Experts of a small language model.
Experts: 80 experts in each of 8 layers, 64 SwiGLU neurons an expert, 4 picks a token, a shared expert of 64 neurons.
Training: a variant of Muon for the experts, 703M tokens, 10732 steps.
Below are experts of layer 2 (counted from 0) of a mixture-of-experts language model. Rows are named router (the router's row for the expert) and show model dimensions 0-191. Each number is 128 + 32 x the weight over its row's rms, rounded and kept within 0 to 255. Numbers have three digits each.
After each expert's rows: a language model's description of what the expert responds to; "comes after" lists some tokens at least twice as common just before its tokens as in all text. This comes from a sample of Wikipedia text that the model never trained on. Tokens count by the router's weight.

# expert 26
router:102097113102128076174106145155127120166104120134156092107087128180150068104146092101139110129136129132121147124151156129136107145096145105114152102142109141069148147145091051113209080175054174200134158085202136147105131075202179120051098124101145167165108143072202106122189140149109185118116120183111120155117115157142101147114109173148144157111118114136130110091114148121154135108098109145180156147119155140056090159088087105152127180075095115115121073096079108116095114183139099170133151118123126114129161172176091126168118145125131170090102119128153085101076152187097120100
It responds to: Single digits inside multi-digit numbers in tables, model names, times and statute citations, plus spelled numbers and Roman numerals like five, hundred, III.
comes after: " ", "1", "0", "2", "–", "3"

# expert 58
router:107120097141069187124095078146122169108145090196209125105132019098090076144122118136091112075185149138110171130118130106117112098188157073123044101161148117044134135117085122095105147105118077141141103116176117179158099106146197127159130126168088144208132171195158116149140123096117125132149063160139150175134105168158149097077135121079096153154159154106091143116104111189122131125099119122070130124143152104148151126089125164095120077111115151161107162137124132098135100162144147110160125105156120103129140140133090158102104161100093096148086145072141088105180113095132156151
It responds to: Adjectives and role nouns describing a subject, often after is or a: best known, American comedian, English actress, national, professional.
comes after: " a", " is", " the", " an", " was", " and"

# expert 63
router:095141183134145209162090174143179147132140173142148131149127119122167126082075121113166151145080078125143064164149144128149114108100119118103170156172145121132104180128096170117095136118160094106178158064098134090099167112138145131045128067119081163162137147144120108089056143184183125127131161194131083174141162122130064109150111121148102116128140096171130209105103164135109149140110143148191125053120127148144176148068112129066113149130168163158122068119133111158093105167163081167148159092094143089113136158122122127151199117137144168168132126153136131126105048119108121114
It responds to: Spaces before the next word in running prose, plus st pieces inside words like bassist, enthusiasts, Constantinos, and prefixes con, pro, re.
comes after: " the", ",", " to", " and", " of", " a"

# expert 18
router:098136111161065115104165167098107139210158158088073150109053146155081138130211168100191099146151117140062167169170138132101113196133186132087171135159110145085104111174121178111110107133189138131152146158135134139132134159082091142141147172111151182172087113107121136099149188163129148140141142177091125094124169128151117107105138104115148174093126161127102168129134101129139200087166113178110133158067140175185129133149082158153117097091164086145151066150135147137177156163084122113148150200165138158171132181160143083101110158101117129119120161099162137153133080111118112142
It responds to: Closing parentheses and quotes ending titles or glosses, as in (Bryce Vine song), plus subject pronouns he, it, who, they.
comes after: ".", ",", " that", " where", " mi", " when"

# expert 39
router:083179104165175143106073173108114102117174190106078161174117124124084152143134132152166180159085167172131069120126045124123139100151128094164111083116132072119106151118182117168102081140201120111097148163147176091140101150087084102131123141153120168130152152170127137072147191118169089119157192087124099097109099140153132110125130120123164159158105076182149112122128138146166181106166103151126099111182163115140181095076140120170117186171108131132160101186149114079134179099104156108170080158079154112134105088085182139104118138137081123139141142141133074151175093103086151147
It responds to: Spaces and pipes before numbers in sports statistics tables, plus name openings in table cells such as Stan, Ar, and degree signs.
comes after: " |", ";", "0", " /", "3", "4"

# expert 28
router:113141102144124098145119121166136080160119145069169110079082111157155077170109139154116087113111127170152081145153145139126160113100126124200079116138143107099219133157161086100132048149067151220169161097148147187107157084167160173105096114096132151193095090084163145148157122181140163144134115139160116164112103137085076115147137154142170090179162136155135125119154152129071148160093132143146141135170128090080111155101118089087102145125082106116089099062129095188120134145124097094175143082152134178141184149095139157149104169103161114094108093108134132157068159130138099071
It responds to: Single digit tokens inside scores, coordinates, vote counts and table figures, plus spelled-out numbers like four, six, seven.
comes after: " ", "1", "2", "3", "–", "4"

# expert 11
router:157172150160126138090137152089121100080153078114094059163114062067157111120131120153170082157123163163176165103153139167100099097117108095108140079172129125125134116122091108146140089127140126091164148144135105177078107147143116121090156099144092118116100179140121131109136169068146097135137088134109141099113057159174127135078127118098155076070200175174081145093103120119168141155151129152083194142137172080079201132107092104114128100146104127098179136172127086107065161145202068168199164173135145132129144122129083128097141117137145171151132088070098119149139124118156101185
It responds to: The article a or an, plus determiners like another, one, two, no, his, mostly after verbs or prepositions, e.g. by a knockout.
comes after: " is", " as", "'", " with", " in", ","

# expert 22
router:137125073129131110141072186116109101172144178169150137197126132144108123144088125135153135134170107152137138115075108064140073145145083082115151157166120101106121140170207161110134118082166147106136106113102163148126132094099133129091165123147113121122154200125099132113159078180136144133110102104105062121102133134141172136196152173088171178124172156146087091118179135198128095139163077181158134186169118159175158109168092154153130137130093084130167169164151107164169115107125081069120092142130127172185116170137121152143130142061103166174140142169142137092168076057102090155
It responds to: Connectors joining items or clauses: and, or, but, commas and semicolons in lists, as in between 1780 and 1820 or forward and guard.
comes after: ",", "s", " and", " well", "ing", "\""

# expert 61
router:164085138113151192099055131139085150046177170165146123115131079150162111137124123078111123103109094081175172139146182106117092103123126103072105186077141092128114132103113096183117133121096151113145101136112068125130163114106188128154155104130086121139155067128174190130143168166148106159188071135157161110079108208184155154149151106120106104112135086162145137143101085128087129112071092151068104159178149099126163128087112132120179109079127092041099144092175105126105132122105160079122132092110069150103118153127179185167140108110149136103147085099108088133122144126128123124
It responds to: The word the and common adjectives following it, such as young, new, former, early, high, and superlative bases like youngest.
comes after: " of", " the", " in", " to", " from", " on"

# expert 29
router:118120099121143111144140143123111120183178135183176167142195098090157116153171160108156145109113208138151137110146128131140129131068154084108081130155114077074142075168154122117125170122083121140165148101189159142147136162132067183116129133092144164138119161075102139115199165181090152156182152148175116075114123089144159122141097115128113161113084092169084111117094147093131137170102116127118110093087129077071152127143131120095114146144101128158140080117124102086153158147147126100132090097136070134168125116143130158104203113099068126135158071057148075168121129093180205043
It responds to: Digits after a decimal point or comma in percentages, census and vote tables, plus words like population, million, households, %.
comes after: ".", "0", "5", "3", "4", "6"

# expert 44
router:148181166128117115116112130142171139100141134131109159097106107086170127151161143094150132116139128162144088182075116166112160132094105166121112182080108132124138107121137119069136091106112070092135168168155099153173082153090189158109153165167170167142090096195101135101223109150120142127087124083139095121090122119067082121126126128175108158140132152155101115105119135084119141143104138128116164109215117102157129133134127105180112137106116093105119126147034156118172148126129119044107199106098158154195107080158181162126132082149151080156110085053136141146128064164122066112
It responds to: First pieces of longer words and names after the or a, such as Co, Mar, Pop, Car, Dem, often in species and historical text.
comes after: " the", "-", " a", " and", ":", " The"

# expert 62
router:150137161117148144118134126084089105194082189094063098176155092169126124176103169144126093101139091148117142097131127116139149128084123103132107112111164066096162158089120173086157181123100154105115170123027112106114159122149055162102141150117141099146118137159080161142098162036164110156115173146130111065188091067114163179138142136162132125099124137187138118159160144096103137171159092152159088122115136183071076105168096140141169125112148074203104095149139098137131129134068178128140130154163108132156107149115102121069109098083119136074091105198136114104141135115144131129
It responds to: Degree, minute and second symbols in coordinates, line breaks in infobox lists, table divider rows, bullets and check marks.
comes after: " |", "---|---|---|---|", "|---|---|", ")", "″", "3"

# expert 56
router:127136142175151178123139132109094119135174113101094093113050123066072182139105128112130150168083164184161068091130085141159165193070137170097136148173171095125119152104154156106130120195145191102069128143127128138125150166129108082185151167189180135143101099199101136096123169145125135073164153167099120070185060165184124130157129148116129162120110134153172128126165121108106132126116146114056158141102118148080139142161105064123130123131149141058143141166159163143131137147143182126112121068113142168131115114062110196127119124117112134144183165157146137164099169088118120137
It responds to: Pipe separators between cells in wiki tables of rosters, filmographies and stats, plus month names after day numbers, such as 26 May.
comes after: ")", "0", "5", "3", "%", "4"